config.yaml
n_experts: 128
activation: "squared_reglu"
normalize_top_k: false
balance_loss: 0.000614
init_std_router: 0.0233
norm_place: "pre"
norm_eps: 1e-06
positions: "learned"
init_std_up: 0.081
weight_decay: 0.0
lr_head: 0.0123
warmup_steps: 73
final_lr_fraction: 0.0
Below are experts of layer 4 (counted from 0) of a mixture-of-experts language model. Rows are named router (the router's row for the expert), gate (a neuron's input weights, with its number), up (a neuron's input weights, with its number) and show model dimensions 0-127. Each number is 128 + 24 x the weight over its row's rms, rounded and kept within 0 to 255.
After each expert's rows: a language model's description of what the expert responds to. This comes from a sample of Wikipedia text that the model never trained on.

# expert 7
router [140 102  98 134 154 155  99 123  95 115 100 103 160 164 131 156 113 129 154 123 140 127 168 121 107  96 140  98 153 119  95 129 164 162 154 134 148 167 175  98 116 100 147 101 150 108 103 166 161 131 143 100 120 137 116 163 135 132 165 133 125  97 129  81 109 109 111 117 123 132 165 106 139 120 104  96 152 165 142 110 127 120 120 167  86 158 147 121 134 155 129 103 114  92 167 120 164 156 115 101 143 154  90 146 109 136 107 101 101 134 105 118 101 110 103 161  95 115 103 156 160 168 102 120 145 123 160 145]
gate0 [139 117 168 178 181 101 111 136 178  92 123 113 133 137 142 111 110 128 123 117 132 115 135  80 119 118 107 135  97 140  81 126 133 141 116 138 158 119 101 112 128 138 147 167  53 130 113 127 147  92 114 170 113 114 147 154 178  86 162 148  88 150 108 113 119  92 142 119 115  99 128 129 100 149 144 120 150 120 142 133 120 110 129 119 177 114 153 132  78 160  96 121 102 126 125 198 111 140 177 124 147 157 108 102 125 121 131 146 129 137 137 127 109 108 115 117 140 146 128 141 125  85 116 125 148 130  96 111]
up0 [146 143 163 160 149  84 140 131 171  91 111 123 119 104 142 111 128 127 106 123 122 114 116  94 118 129  77 116 112 130 120 133 111 143 120 157 188  99  97 102 109 150 170 155  50 120 133 102 150 122 109 151 124 132 144 166 179  83 174 139  94 153 145 106 120 102 120 136 143 122 128 131  88 162 132 106 154 113 126 126 114 131 140 140 177 163 141 144  97 125 117 118 147 140 117 160  98 120 172 159 150 151 100 125 137 114 138 154 139 130 133 142 136 105 111 120 125 138 112 131 102  60 113 144 137 159 108 110]
gate1 [126 110 103 134 148 157 148 111  95 126 166 191 120 136 117 178 112 162  98 102 150 176 120 137 120 101 144 112 148 127 157 110 151 148  97 134  91 132 190 106 169  71 128 140 105 101  99 152 157 174 120  85 111 144 171 128 133 114 129 185 122 119 139 112 154 126 117 104  88 109 159 115 106 142 144 135 119 118 104  98 138 151 171 164 148 100 127  87 139 113 115 101 142 130 107 153 103 196 107 118 111 121 139 145 133 120 126 116 138 118 113 142 117 133  97 117 124 130 106 127 139 120 138 123 126 136 145 135]
up1 [139 151 151 127 107 108  98 138 134 104  91  71 125 128 149  91 149 115 143 133 102  94 138 146  98 127 136 153  95 122 100 151 122 115 119 140 166 142  76 118 102 181 116 115 145 158 149 125 139 101 134 131 161 128 106 131 154 146 129  90 145 132 121 141  83 120 127 133 188 149  90 128 148 122 123 157 150 128 153 135  85 126  92  87 114 138 125 153 116 116 142 165 128 121 174 119 136  33 139 114 142 138 102  93 111 144 136 140 126 138 151  98 166 126 165 162 132 135 157 134 103 121 113 134 121 131 139  98]
gate2 [173 114  71 163 146 167 123 153 126 147 131 135 169 178  95 127 112  96 175 121 156 125 130 148 118 119 100  84 108 165 117 110 180 144 154 134 152 134 181 103 114 134 131 107  87 133 139 154 129 172 148 129 145 105 100 135  89 121 136 137 117 121 158 105 110 127 131 156 118 155 146 148 126 161 118 151 124 139 147 147 125 132 161  78 106 104 156 140 165 142 153 103 153 125 128 136 139 119 139  96 123 138 126 106 142 113 113 117 130 131  94 101 168 138 115 171 132 106 118 103 161 132 111 110 169  95 103 174]
up2 [ 71  93  97 152 124 126 142 125 157 174 118 112 113 131 138 151 116 170 105 118 164 104 136 114 135 106 112 131 108 140 119 131 123  69  95 125 156 105 104 121 106 158 111  90 101  70 122 172 156 148 117 146 150 137 112 120 142 132 108 139 113 134 115 133  96 107 109  88 156 140 143  79 130 123 151 143 142 148  97 114 129 110 121 118 144 162 147 100 121 137 122  97 133 131 106 122 159 147 153 145 151 142 144 184 100 143  81 128 100 132 147 133 172 141 148 124  97 145  98 153 184  81 104 135 106 150 123 111]
gate3 [115  73 104  72 150 155 112 154  70 120 131 106 129 136 138 150 115 139 150 111 154 143 154 151 131 124 167 115 116 117 121 120 157 182 116 152 134 119 127 126 139 133 140 115 117 169 141 162 146 126 153 156 150 122 111 125 145 119 156 139 147  82  59 124 110 130 153 110 112 159 133 130 139 127 116  94 140 120 184 130  86 120 126 154 130 109 118 111 115 104 127 138 109 157 128 157 177 194  97 132 141 148  90 164 142 137 156 155 128 124 117  84 153 133 103 144 114 113 115 110 161 158 142 106 133 100 159 146]
up3 [134  90 107  93 143 184 128 141  72 117 123 102 112 127 144 139 105 131 139 122 167 139 139 140 156 123 151 115 139 108 168 129 140 167 110 151 144 111 115 118 137 145 139 115  86 164 136 148 133 135 152 165 152 124  91 109 163 127 137 142 135 125  71 146 107 108 157 146  99 159 123 152 127 141 142 159 116 139 152 143  97 140 111 164 151 101 122 112 128 117 134 194 118 142 139 137 171 207  97 114 125 180 115 143 110 123 160 146 137 132 131 103 147 150 123 145 107 128 107  86 146 165 175 108 122 114 126 129]
Name-initial pieces. First pieces of proper names, mostly personal first names and place names, often after a period or of, e.g. Mary, Mil(waukee), Jul(es).

# expert 38
router [132  96 108 120 166 141 108 115  98 129 100  95 171 161 139 126 121 140 123 119 127 138 176 135 101 123 141 103 134 139 105 102 146 178 153 143 132 165 170  87 113  96 150  86 139 102 125 132 150 130 126  97 118 152 129 146 138 136 158 117 124 109 165  79 112 121 131 115 134 119 134 111 122 117 112 126 144 157 160  86 114 125 129 158  96 173 145 118 118 146 161  79 127  95 167 106 167 172 104  88 136 142 112 143 105 114 116 129 110 141 102  93  98  89 119 151  83 142  93 154 139 146 116  93 143 132 160 163]
gate1 [155 139 131 149 130 149  82 132 104 155 138 109  67 151 128 128 144 163 161 147 163 102 143 151 125 128 102  96 126 173 113 124  99 190 115  78 129  85 147 111 123 143 136 129 139 108 119 156 160 105 129 107 108  87 128 129 124 173 133  73 103 121 146  80 124 131 136 142 101  71 168 146 156 123 158 154 139  90 132 111 117 153 128 182 126 105 141 114 124 137 165 105 127 137 143 144  87 109 141 119 124 111 103 170 125 125 105 120 154 103 120  94 149 120 101 138 136 130 124 111 129 144 138 148  83 133 115 125]
up1 [101 116 125 101 125 102 177 117 162 104 115 148 187 107 136 131 114 100  91 111  92 145 121 116 124 121 159 165 135  85 141 134 160  72 139 184 114 175 103 138 131 101 119 129 113 156 137 100  96 157 121 152 147 175 132 131 131  83 130 188 159 128 109 166 131 124 119 109 160 185  89 108 100 123 107 104 117 167 128 142 135 111 126  85 132 152 113 135 134 126  95 155 129 123 121 112 164 148 123 134 136 147 151  90 132 126 149 135 100 150 134 158 122 140 158 122 117 129 131 147 129 121 126 100 167 125 144 138]
gate2 [112 163 139 138 115 157 121 135 110  98 115 138 116  99 181  80 137  96 124 121 112 125 134 130 123 126 176 168 128 140 115 117 120 137 123 123  92 153 160  94 126 123 149 134 157 135  72  74 132 128 108 140 136 139 153 106 129 133 130  84 132 117 135  99 101  98 102 116 123 146 101  97 137  97 159 120 121 127 156 103 116 129 113  94 188 162 130 108  77  97 133 162 158 163 101 107 112 158 158 142 166 150 104 134 132  91 144  96 114 132 133 147  75  82 130 136 124 145 145 134 122 141 124 140 178 104 121 159]
up2 [153  87 118 125 144 107 134 125 155 150 144 114 136 155  74 188 118 151 133 126 141 135 135 129 134 135  84  77 129 112 138 152 138 112 141 127 156 129  94 159 127 133 107 118  99 130 192 177 129 124 140 121 117 117 113 140 118 129 128 170 122 137 123 156 158 164 161 136 132 106 161 148 125 156  87 138 146 123  99 152 140 117 128 163  73 102 128 150 185 154 119  99 101  97 149 141 145 100 101 119  93 108 141 128 130 166 110 167 137 135 116 115 181 177 137 127 120 110 119 122 131 118 128 125  74 146 153 105]
gate3 [128 181 117 117 141 139 129 137 148 107 121 125 106 149 105 141 111 138 152 141 117 117 184 125 134 105 129 139 140 120 125 158 129 147 131 102  85  81 102 136 184 171  88 102 161  83 126 116 132 157  86 124 158 135 157 126 119 155 141  98 110 135 127  91 134 136 161 137 103 121 185 129 186 120 111 135 119 108 107 122 165 142 151 160 128 173 105 119 115 168 134 130 155 114 154 151 128  90 167  97 109 145 103 169 121 144 150 159 144 107 147 113 114 136 158 122 137 135 117 135 160 136 124 161 104 158  95 162]
up3 [123  83 137 140 117 104 123 121 107 148 144 134 140 102 150 120 140 110 104 116 128 145  77 135 130 146 128 118 102 135 123 105 128 119 130 156 168 164 164 123  77  74 164 158  94 177 136 137 132 104 170 129  96 114 102 128 131 106 121 169 149 120 124 162 122 116  96 125 155 138  65 131  79 122 136 121 143 163 146 130  90 110  99  92 120  92 164 124 126  84 114 127 107 137 103 105 124 168  89 161 151 129 140  92 132 107 114 105 114 142 119 141 134 136  89 134 104 127 146 131  99 121 127  89 152  98 162  92]
gate4 [126 109 168 110 140 106 141  93  95 172  88 116 118 102 104 106 128 121 145 163  99  91 161 110 137 124 139 106 127 119 101 111  87 138 171 161  99 104  93 105 169 149 170 125  92 134 114 120 156 138 157  96 127 140 120 123 130 137 147 125 126 153 149 109 132 174 146 123 125  95 139 113 115 115 166 134 128 136 116 108 118 136 111 109 120 145 139 104  95 137 167  88 144 178 133 134 128 161 148 163 130 119  99 128 143  94 125 144 126 158 122  83  65 102 135 121 134 139  96 120 139  99 146  52 113 143 110 137]
up4 [130 114 175 110 141 101 141  95 102 165  92 115 110 113 110 103 121 115 142 164  90  85 159 112 134 124 141 119 127 118 100 111  79 143 172 160  97 107  96 103 170 157 161 119  94 133 119 121 160 142 161  99 129 143 116 132 131 133 143 127 121 151 156 113 136 170 147 124 127  98 140 114 116 115 163 134 124 132 111 102 118 137 115 105 118 146 139 101  92 134 171  84 145 189 125 138 129 162 150 162 126 116  95 123 145  97 120 138 123 160 120  88  67 104 126 116 133 138 102 117 139  99 143  65 121 146 109 138]
Word-initial stems, headings. Opening stem pieces of common words and line breaks before section headings, such as rel-ate, dep, adv, ren-ovations, Sub-species.

# expert 12
router [138  90  97 130 156 154 103 128  97 113  98 102 162 162 143 157 118 125 150 117 139 130 168 122 110  95 143 100 153 118  88 125 169 162 158 138 151 163 171  98 127 110 156  99 150 107 111 166 159 134 147  97 111 137 112 158 140 133 167 127 121  99 139  86 104 112 113 107 114 136 163 103 137 123 104  99 151 160 148 107 112 129 125 164  87 155 141 124 139 153 128 110 120  92 164 116 162 166 114 103 136 147  94 150 110 133 104  96 105 134 110 109 103  99  99 162  96 113 109 153 152 167 109 125 146 128 162 153]
gate0 [101  76 138 120 118 123 107 135 162 133 104 150  90 161  63 175 117 110 164 117 105 125 127 137 129 110 137 108 132 156  96 106 131 150 100 133 131 181 175 128 154 123 167 112 125 152 135 117 125  78 124 134 134  97 119 192 136 147 153 140 103 142 110 122 156 123  94 118 149  93 129 133 125 155  85 103 178 130 161 138 118 118 128 131 103 124 126 127 112 153 125 114 132 114 176  96 115 101 139 128 129  70  86 115 139  92 132 105  93 174 122  89 120 133 113 115 131 128 134 151 140 157 106 145 116 127 154 120]
up0 [188 123 149 156  95 123 125 172 177 150 119 157 129  89 125 128 154  79 139 121 122 148 125 104 125 138 137 118 139 178 139 127 155 131 113 138 122 122  89 120 108 139  96 130 120 158 136 156 136 130 158 116 111  66 104 180 130  97 126 179  95 160 133  95 121 147 124 132 128 102 150 141 131 157 158 124 161 157 132 143 127 109 112 108 124 103 112 158 122 107 152  91 110 106  77 115 113 114 133 126 121 143 127 100 146 155 120  80 134 136 164 128 135 116 131 113  91 139  80 163 125 114 122 111  75 134 173 111]
gate1 [147  74 112 146 142 128 115  87 156 125 126 104 118 142 114 149 106 121 118 110 131 131 159 100 104 120 137  79 157 130 104 155 151 123 124 130 151 131 140  94 124 126 139  84  66 103 111 148 164 139 153 126  95 125 137 160 104  91 148 167 129 142 146 115 112 118 157 105 137 125 114 128 122 118 129 109 149 135 174  98 122 124 133 189  95 121 132 101 166 138 131  92 129  89 118 133 140 163 105 121 117  96 126 144 123  97 105  70 133 121 113 122 138 149  98 148  76 144  75 170 136 147 157 121 102  95 137 170]
up1 [168  65 114 139 120 131 128 115 153 155 157  83 101 146  96 137 102 180 142 128 114 142  99 134  86 138 117  78 125 150  98 167 154 144 104 166 115 128 148 104 150 137 136  81  89  99 131 141 157 122 126 143  98 152 158 140 124 124 157 151  96 167 130 115 141 140 149 107 129 120 106 128 117 128 125 134 122  97 131 100 116 120 142 185  82 131 148 135 146 151 135 116 139 120 109 122 128 169 109 105 132 133 150 170 124 106  89 100 133 116 132 110 151 152 119 119  79 132  75 160 138 138 134 142  83 119 162 156]
gate2 [138 108  76 132 149 123 131 125 135  99 133 104 152 132 141 120 101 122 152 112 144 120 104  73 142 152 120 115 103 148 104  96 146 152 112 144  73 135 122 140 115 152 124 107 172 119 137 148 148 132 111 138 151 133 149 120 159 123 145 141  82 144 121 151 146 110 132 141 118 202 186 131 123  92 119 148 124 144 123 118 123 155 117 141 105 137 109 155 145 113 120 118  97 114 181 119 170 123 146  83  95 115 136 153 158 118 157 135 114 106 120 131  84 138 118  98 115 128 137 148 117 167 152 110 102 147  50 174]
up2 [140 141  65 137 151 112 137 119 149 105 115  93 134 112 129  84 120 118 126 123 159 138  98  69 112 147 131 138  99 140 112  85 127 136 109 146  76 124 108 166 116 149 110 124 170 112 141 145 118 113 113 138 145 135 167 125 140 131 137 110  87 135 122 164 139  96 160 153 115 182 190 151 119 110 123 153 118 138 119  94 129 144 149 122 121 120 119 149 142 126 108 140 107 124 187 135 147 119 154  86  88 128 146 152 166 133 162 135 120  84 114 152 114 125 134  88 110 135 127 157 123 162 155 104 123 154  75 157]
gate3 [124 141 141 130 133 162 134 133 100 167 149  61 130 123 160 140 143 120 157 136 125 130 156 128 144 108 111  94 159 146  66  99  89 164 149 160 142 153 154 149 138 138 168 138  98  81  83 173 135 134 101 127 119 145 146 129 105 139 144 157 154 128 100 103 141 122 106 119 124 139 132 118  89 155 105  88 123 151 108 132 142 106  92 132  86 129 135 151 104 147 103 125  87 131 176 152 132 162 133  87 117 103  92 132 157 122 125 151 129 141 146  82  88  97 144  92 141 135 120 103 123 160 109 127 113 115 141 117]
up3 [151  97 125 120 150 129 120 120 153  97 114 154 134 160  61 116 117 119 121 126 126 134  85 161 124 141 134 142  89 137 173 142 142 113 108 113 141 107  96 124 110 123 119 110 156 133 170  69 138  96 154 130 161  97  95 174 157 138 155 137 129 141 154 149 101 116 151  92 123 114 141 116 180 119 144 147 142 118 148 102 121 168 116 128 154 121 111 104 130 101 159 149 132 136 128 101  88  92 107 138 140 156 143 128  69 127 150  89 125 109 132 153 129 137 102 157 112  97 142 166 109  92 129 147 171 127 123 180]
Name starts, line breaks. Line breaks and first pieces of personal names or capitalized words after a period or comma, such as Stev(ens), Hel(en), Jack, Baker.

# expert 32
router [132  94 109 127 148 145  97 147  91 130  97 115 164 162 125 156 117 157 133 142 154 149 158 135  79 102 173 108 163 134  99 144 157 147 135 138 129 150 172 116 120 110 148 100 149 100 121 152 142 136 148 100 118 126 121 143 151 128 158 125 119  91 155  97 141 111 121 127 114 145 159 116 136 124 117 109 156 149 212 110 101 108 114 158  87 136 120 122 114 164 134  87 113 103 155 118 154 163 114  97 132 156 100 148 121 127 114 107  92 143 108  83 105 109 113 160  99 105 105 145 151 148 106 103 141  83 158 145]
gate0 [131 116 104 160 143 135  95 153 122 135  86  94 148 178 134 190  96 148 146 122 136 122 142 110 113 123 159 109 148 142  91 116 149 144 103 169 131 159 108 134 100 110 101 139 161 166 144 178 122 130 147 113 141 116 123 168 112 148 146 103 132  99 100  97 117 112 148 147 138 154 138 107 140 116 141 137 123 167 139 122 122 114  85 163 130 120 117 105 110 160 123 148 142  97 143 120 175 140  77  90 143 129 117 152 124 154  84 101  61 120 144 146 143 117 124 124  97 109 135 131  90 136  99 143  79 121 141  96]
up0 [157 155 132 109 122 108 144 126 144 150 112 146 121 124 121  75 149 113 134  97 145 131 119 167 126 150  95 127 108 144 143 135  99 124 131 122 173 109 167 109 148 189 135  93 124  91 109  79 172 134  89 147  99 112 123 109 162 106  94 126 133 126 112 110 150 151 126 129 138 107 159 104 114 116 128 165 110  71 124 145 141 167 162  98 113 160 140 133 112 112  96 141 145 111  97 118 118 140  84 149  86 148  94 137 139  84 113 134 147 124 152 127 107 150 120 138 200 118  99 146 151 113 138 121 132 147  86 145]
gate1 [121  88 113 130 140 143 116 146 132 134 142 103 149 184 120 178 104 126 126 133 119 133 133 110 104 100 166 132 166 109  85 129 165 167 123 159 122 145 178  93 113 135 161  98 109 121 120 123 166 121 151  90  87 137 122 136 134 136 103 134 112 134  94  61 125 114 122 158 117 102 127 139 112  97 120 122 173 205 180 108 169 117 106 153  87 185 123 120 138 123 128 103 135 119 122 148 146 160  93 139 143 155 109  99 124 144 138 119 127 147 123 133 127 121 123 131 138 120 111 138 154 143 102 117 100 110 153 148]
up1 [145  73 106 108 111 112 114 122  96 164 148 115  78  69 131 147 136  82 121 124 153 119 167 135 123 127 152 161 122 150 120 143 113 133 163  99  85 129 126 131 102 169  86 121 154 157 158 124  75 122 118  87 140 115 114 143 149 118 115 144 122 157 130 110 131 138 116 114 137 131 139 115 126 114 114 138 122 118 155 135 123 133 115 142 209 102 110 130 112 179 138 125 182 158  64 118  70 127 147 127 115 141  99 147 150 158 143 115 129 104 104 127 128 117 105  83 116 126 144 141 142 146 100 116 113 141 136 126]
gate2 [129 148  99 131 128 150 124 144 116 180  97 127 170 205 161 145 172 140 111 133 167 124 134 129  90 160 136 154 104  97 114 100 135 118 158 154 181 111 148 122  64 136 151 132 200 111 130 144 136 109 154 143 142 108 114 156 172 147 111 104 137  73 144 124 118 116 131 138 112 135 125 152 111 134 137 150 136 115 137 120  95 105 113 149  93 150 136 143 132 143 144 110 109 118 190 113 133 146 101  93 111 121  87 120 127 107 124 134 126 158 116 109  97 113 123 141 123 131 117 149 134  84 119  99 115 122 136 143]
up2 [143 106 166  90 126 116 114  83 113  88 160 105 114  77 114  89 102 130 167 141  97 156 145 136 157 126 102  89 122 162  75 146 142 157 103 151 114 131 137  97 171 113 105 161  90 115 146 101 143 104  72 141 119 116 120 148 107 108 138 142  91 189 105 149 115 131 161 112 152 140  97 121 132 114 136 143 107 139 114 137 155 127 146 128 125 107 140 138 121 139 115 108 124 131 109 105 126  88 154 119 143 114 162 129 158 116 107 126 161 107 146 132 157 165 132 110  87 118 103 130 121 154 116 137 145 144 104  65]
gate3 [138 105  99 142 175 136 102 158 149 104  81 100 179 140 130 150  95 118 117 176 137 132 167 153  96 104 152 143 176 113 137 117 131 125 131 159  97 167 162 100 136 107 156 122 165 110 114 114 127 109 166 121 120  81 137 177 124 127 131  93  80 120 116  94 131  96  94 124 130 139 197 128 150 144  70 132 100 152  97 116 151 131 128 152 103 134 128 124 106 136  91 145 135 117 125 154 147 137 114  83 137 144 127 151 116 144 134 107 109 126 131 122 126 113 103 163 102 142 128 139 163 117 132 129 114 117 165 137]
up3 [160 113 119 120 148 111 103 185 131 110 125  78 165 141  98 162 119 115  98 144 160 127 143 136 144  90 127 149 148 115 146 115 125 128 122 153 111 105 140 105 121  99 125 138 179 133 131 104 110 121 155 126 121 139 133 171  91 121 160 143  82 136 155  91 138 126  85 107 103 138 140 142 116 110  97  91  96 142 143 156 118 117 130 138 137 116 141 121 142 150 113 189 118 133 115 154 119 123 108  83 123 138 121 128 119 168 152 145  84 144 137 139  90 141  90 139 142  95 142  42 173 111 137 124 123 106 158 147]
Digits and word middles. Digits in dates, years and counts, plus pieces inside long words, such as 1961, March 23, Con-sequ-ently, Add-itionally.

# expert 57
router [131  97  92 138 159 149  99 128  98 125  96 102 161 162 134 163 114 118 154 101 146 139 175 116 104  95 141  99 157 114  95 120 166 156 155 143 145 167 169 104 120 107 154  99 148 114 116 163 161 136 149 107 103 145 109 161 133 131 164 139 117  97 131  97 113 105 115 112 118 138 157 106 141 124 100  95 154 162 145 109 120 128 126 160  90 153 144 120 136 153 128 105 116  84 163 120 155 160 114 103 148 150  91 143 122 121 109  99 104 141  94 119 100 102 104 162  97 117  91 164 156 159 107 118 145 123 159 144]
gate2 [115  74  90 164 107 146 128 136 123 136 138 131 162 138 102 155 135 165 116 152 127 159 155 130  75 155 150 112 172 128 123 135 122 170 119 174 143 111 133 144 128 103  96 142 105 136 147 145 136  99 111 160 132 122 135 127 132 111 134 130 109 111 123 145 158 119 111 143 108 126 153 137  98 113 103 151 121 199 159 101 136 164 113 104 120 126 130 125 148 143 151  85 135 123 156 134 146 183 146  65  93 136 106 139 152 135 147 162  78 131 142  90  85 132  80 147 128 107  91 125 127 100 124 133 119 166 139 148]
up2 [137 120  84 117 146 155 125 101 116  89 180 114 124 156 108 171  92 204 115 152 114 132 162 162  53 136 117 123 127 164 107 150 157 153 114 119 145 128 145 131 115 118 102 148 119 118  86 135 130 121  69 163 125 105 138 142 151 168 108 132 157 125 107 126 129 162 153 105 120 123 157 130 114  89 125 134 102 150 135 116 123 115 132 115 134 144 115 118 114 142 101 106 155 125 135 143 135  83 128 108 115 143 159 136 152  93 109 146  82 155 137 118 117 122  87 143 107 107 110 140  80 107 127 144  98 145 143  89]
gate3 [131 167 126 122 139 130 116 131 112 114 138 132 152 141 148 124 110 127 127 103 129 133 116 115  81 137 153 118 146  99 153 119 169 130 141 145 165 144 134 110 182  92 150 130  94 158 145 122 157 142 167 118 126 119 138 137 104 121 153 151  81 120 168 109  79  86 134 147 179 127 173  64 140 144 129 120 125 176 107 142 100 153 166 128 132 151 131 120 135 128 136 142 152 105 119 160 151 144 105 115 144 132  93 130 170 128  97 122 125  97 122 124 126 149  75 155  82 129 135 187 132 174 130 116 135 128 161  93]
up3 [151 110 101 124 107 102  91  96 109 107 151  94  87 110 123 135 149 129 153 167 140 142  76 126 136 111  93 110  94 162 119 128 162 113  73 109  97  59 137 143 104 150 135 101 159 124 158 117 124  82 168 123 116 155 116 146 101 120 104 148 142 107 120 126 132 153 115 128 152 153 141 108 121 117 135 121  73 102 155 137 157 126 101 151 108 143 154 108 110 131 122 129 112 162 143 108 101 138 146 168 114 152 163 119 100 137  97 163  78 160 122 103 117  99 153  99 135 120 115 169 123 138 170 129 131 122 122 130]
gate4 [137 100 104 138 103 156 109 145 102 105 101  89 160 176 111 134 108 158 107  69 162 117 169 131 124 137 144 134 127 103  95 103 127 166 114 164 143 115 150 123 128 117  83 108 148 128 147 130 120 128 158 148  75 170 138 153 125  99 104 122 119 116 111 122 108  96 162 107 101 114 138 125 154 141 130 169 126 122 138 105 122 137 117 179 127 165 113 146 117 145 120  95 144 124  99 124 145 138 117 121  89 109 114 197 129 107 100 105 112 135 115 114 134 143  56 123 147 122  92 138 154 137  84 128 125  92 123 144]
up4 [120  97 105 148 100 156  99 123 147  99  87  82 156 138 112 126 114 125  96 109 172 117 173 116 111 148 179 118 153 117 125 103 114 127 125 161 121 123 143 122 122 122 102 119 120 121 184 111 139 147 130 119  95 148 142 175 106 109  97 115  98 133 100 132 109 111 162 144 114 114 122 133 161 128 164 141 119 117 106  82 115 116 131 205 142 167 111 143 127  99 107 155 121 127 120 140 125 116  94  99 109 128 102 180 117 129  71 123 140 124 106 112 156 138  83 101 130 135  90 131  77 125 103 135 114 138 113 151]
gate5 [140 107 134 121 155 127 154 100  80 116 121  97 190 171 131 134 128 110 170 118 112 149 146 108 150 123 130 105 123  82  93 115 154 132 155 145 129 176 119 131 131 124 103 128 126 129 114 143 138 148 134 119 102 176  79 139 130 140 155 125 157 115 116  65 142 109 114 112 130 151 161 119 116 100  85 131 170 177 144  87 115 155 146 133 159 134 146 127 145 141 150 169 115 145  91 117 127 137 170 147 146 130 102 164 133 138 123  91 140 118 137 127 111  83 117 120 174 143 161 157 134 177 111 124 140 108 146 155]
up5 [116 119 138 165 157 103 166 128  89 135  98 130 125  61 151 129 136 119 161 137 102 167 135 128 102 133 155 110 135 137 131 132 131  87 168 125 132 122 139 131 132 125 106 113 155 119 129 148 116 192 114 147 124 165 123 180 151 124 108 161 165 129 113 100 151 139 121 108 117 161 139 134 139 112 136 137 145 162  85 130 133 139 107 167 130 125  92 123 139 112 139 143 127 144  74 139 145  96 138 188 111 119 129 176 125 130 134 142 154  90 109 127  96 166 166 127 160 127 169 130 157 157 110 155 142  94  98 168]
Prepositions before names/numbers. "of", "in", "for" and spaces before names, numbers or dates, e.g. "University of Paris", "in April 2021", "number of".

# expert 51
router [137  82  95 125 144 161  93 135  85 122 105 115 154 158 137 166 122 136 153 127 151 130 155 131 101  91 151 105 168 113 104 129 168 161 142 146 137 171 179  95 121 113 150 107 157 114 113 152 154 129 144  97 105 136 112 155 135 127 153 142 122  88 146  88 114 115 116 112 115 141 156 103 134 123 104  93 143 153 172 106 127 124 119 164  80 140 144 118 129 155 116  96 123  92 177 119 155 157 113 101 149 159  94 145 107 127 115 104  97 139 106 108  98 118  99 162  93 105  98 153 156 154 115 117 137 128 156 141]
gate2 [110  81 136 166 129 130 136  90 141  89 113 126 160 126 113 152 130 123 133  97 168 123 131 134 120 138 145 123 120  97 155  87 168 119 150 140 108 138 157 139 115 125 143  91 191 144 165 170 145 126 158 128 124 116 121 132  62 118 138 140 126 125 131 106  91 129 149 134 114  96 140 133  97 138 145 138 143 182 117  82 133 128 162 177  98 157 120 129 126 141 128 109 132  98 136 109  80 105 112  98 140 138  99 170 132  95 140 119  99 106 114 105 102 151 106 190 157 131  92 116 148 136 156 111 103 109 140 131]
up2 [120 141  90 150 127 129 119 151 115 126 137 169 104 127 126 130 124 134 116 152 157  79 128 117 147 141 157 103 113 120 114 131  94 152 151 123 149 117 169 127 120 138 128  95 102 163 119 101 107 151 135 110 121 141 114 125 140 176 143 136 129 136 104 157 151 113 105 115 142 152 113 118 158 111 138  97 118 114 116 160 146 156 158  69 192 110 149  79 114 146 141 122 110 166 148 135 131 140 134 178 106 110 123  62 134 125 126  88 136 106 141 117 130 153  79  60 122  81 158 148 125 115  90 123 151  89 142 125]
gate3 [151  77 119 119 128 125 143 151 104 128 132 122 130 176 134 150 143 105 147 118 133 142 175  95 117 103 136 176 130 106  98 122 134 147 124 137 134 162 166 104 148 102 178 103 147  87 127 155 134 113 145 127 127 140 112 148 145 148 163 184  89  88 118 150 179 121 151 157 122 103 116  97 141 132 123 137 133 144 174 124 106 122 128 156  96 141  98 114 157 146 136 143  82 148 141 128 116 150 146 129 153 159  94 147 107 151  90 106 142 139 108 145 139 167 112 180  90 166 126 175 162 134 134 101 135 127 140 116]
up3 [141  89 115 101 144 113 121 129  90 138 131 121 153 179 149 146 104 117 139 130 146 117 153 103 144 126 141 137 105 125 124 157 139 113 133 114 122 151 170 138 149 119 193 139 132 127 150 123  95 126 133 106 141 150  82 109 134 140 166 151 119  79 122 125 158 113 181 127 141 139 125  97 140 118  98 146 152 139 179 107 112 111 122 149 107 139 104 120 189 150 153 120 101 116 110 129 107 163 114 151 105 151  78 121  98 146 118 127 151 143  78 162 164 150 145 203 131 148 116 127 130  94 148  90 149 131 144 107]
gate4 [167 141 128 126 106 163 100 114 105 128 148 154 159 160 105 154 121 153 126 120 133 111 108 140  94 117 128 157 142 132  93 156 139 120 123 149 162 137 165 150 102 130 136 123 124 162 134 140 160 134 154  70 120 117 126 154 142 141 149 139  91 118 100 104  93 157 119 117 105  98 132 151 117 124 148 119 141 123 176  98 144 140 134 142 128 135 158  70 142 158 143 109 142  81 178 123 149 133 149 123 121 149 118  90 136 113 151 112 125 144  87 128  57 156 102 165  80 149 116 117 172 156 151 154 147 128 171 151]
up4 [142 161 139 125 108 167  99  99 141 147 132 157 142 146 121 119 110 111 132  99 123 137 105 114 132 135 128 170 151 118  91 122 158 130 115 128 156 126 140 141  92 142 144 125  98 154 134 145 121 137 129  79 147 131 100 165 131 137 143 126  95 124 113 126 102 155  77 140 104  99 131 150  84  90 129 134 122 155 162 105 127 148 156 141 132 129 175  71 125 145 134 148 124 126 168 122 133 171 152 126 142 156 121  83 142  74 165  81 115 146 106 146  83 137 119 152  75 155 121 121 173 158 166 146 145 158 162 126]
gate5 [ 99  97 154  87 118 117 122 125  75 164 128 140  95  98 140 161 147 136 130 129 157 137 136 123 128  80 108 129 107 129 120 160 158 150 129 117 126 185 161 106 102 108 149 149 138 130 119 119  97 113 113 125 142 119 104 100  98 121 137 186  88 101 118  89 149 137 146 108 109  87  59 121 115 165 120 131 104 123 115 179  99 150  91 154 105 101 126 123 127 142 104 109 165 143 136 111 109  83  61 113 114 143 100 112 101 141 129 132 112 130 114 133  91 148 125  92 122 117 138 125 125 117 119 112 114 154 155 136]
up5 [116  97 157  97 111 116 137 118  89 159 133 144  94 104 126 166 156 145 125 119 162 132 140 117 135  82 107 129 111 135 120 142 142 160 128 125 132 185 166 105 105 112 152 152 132 130 112 117  92 119 115 125 141 122 101 100 103 124 146 183 100 100 132  86 161 127 144 116 112  94  54 112 118 169 123 126 102 125 107 187  96 153 103 153 115 105 132 118 130 146 107 108 154 139 114 113 109  80  61 116 106 151 101  98  99 135 122 138 127 130 105 122  85 144 122  89 121 124 134 130 119 111 118 113 124 150 166 132]
Word-initial B syllables. Word-start pieces, especially Be/Ba/Bra/Bo beginning names or words after line breaks or quotes, e.g. Beaver, Before, Beijing.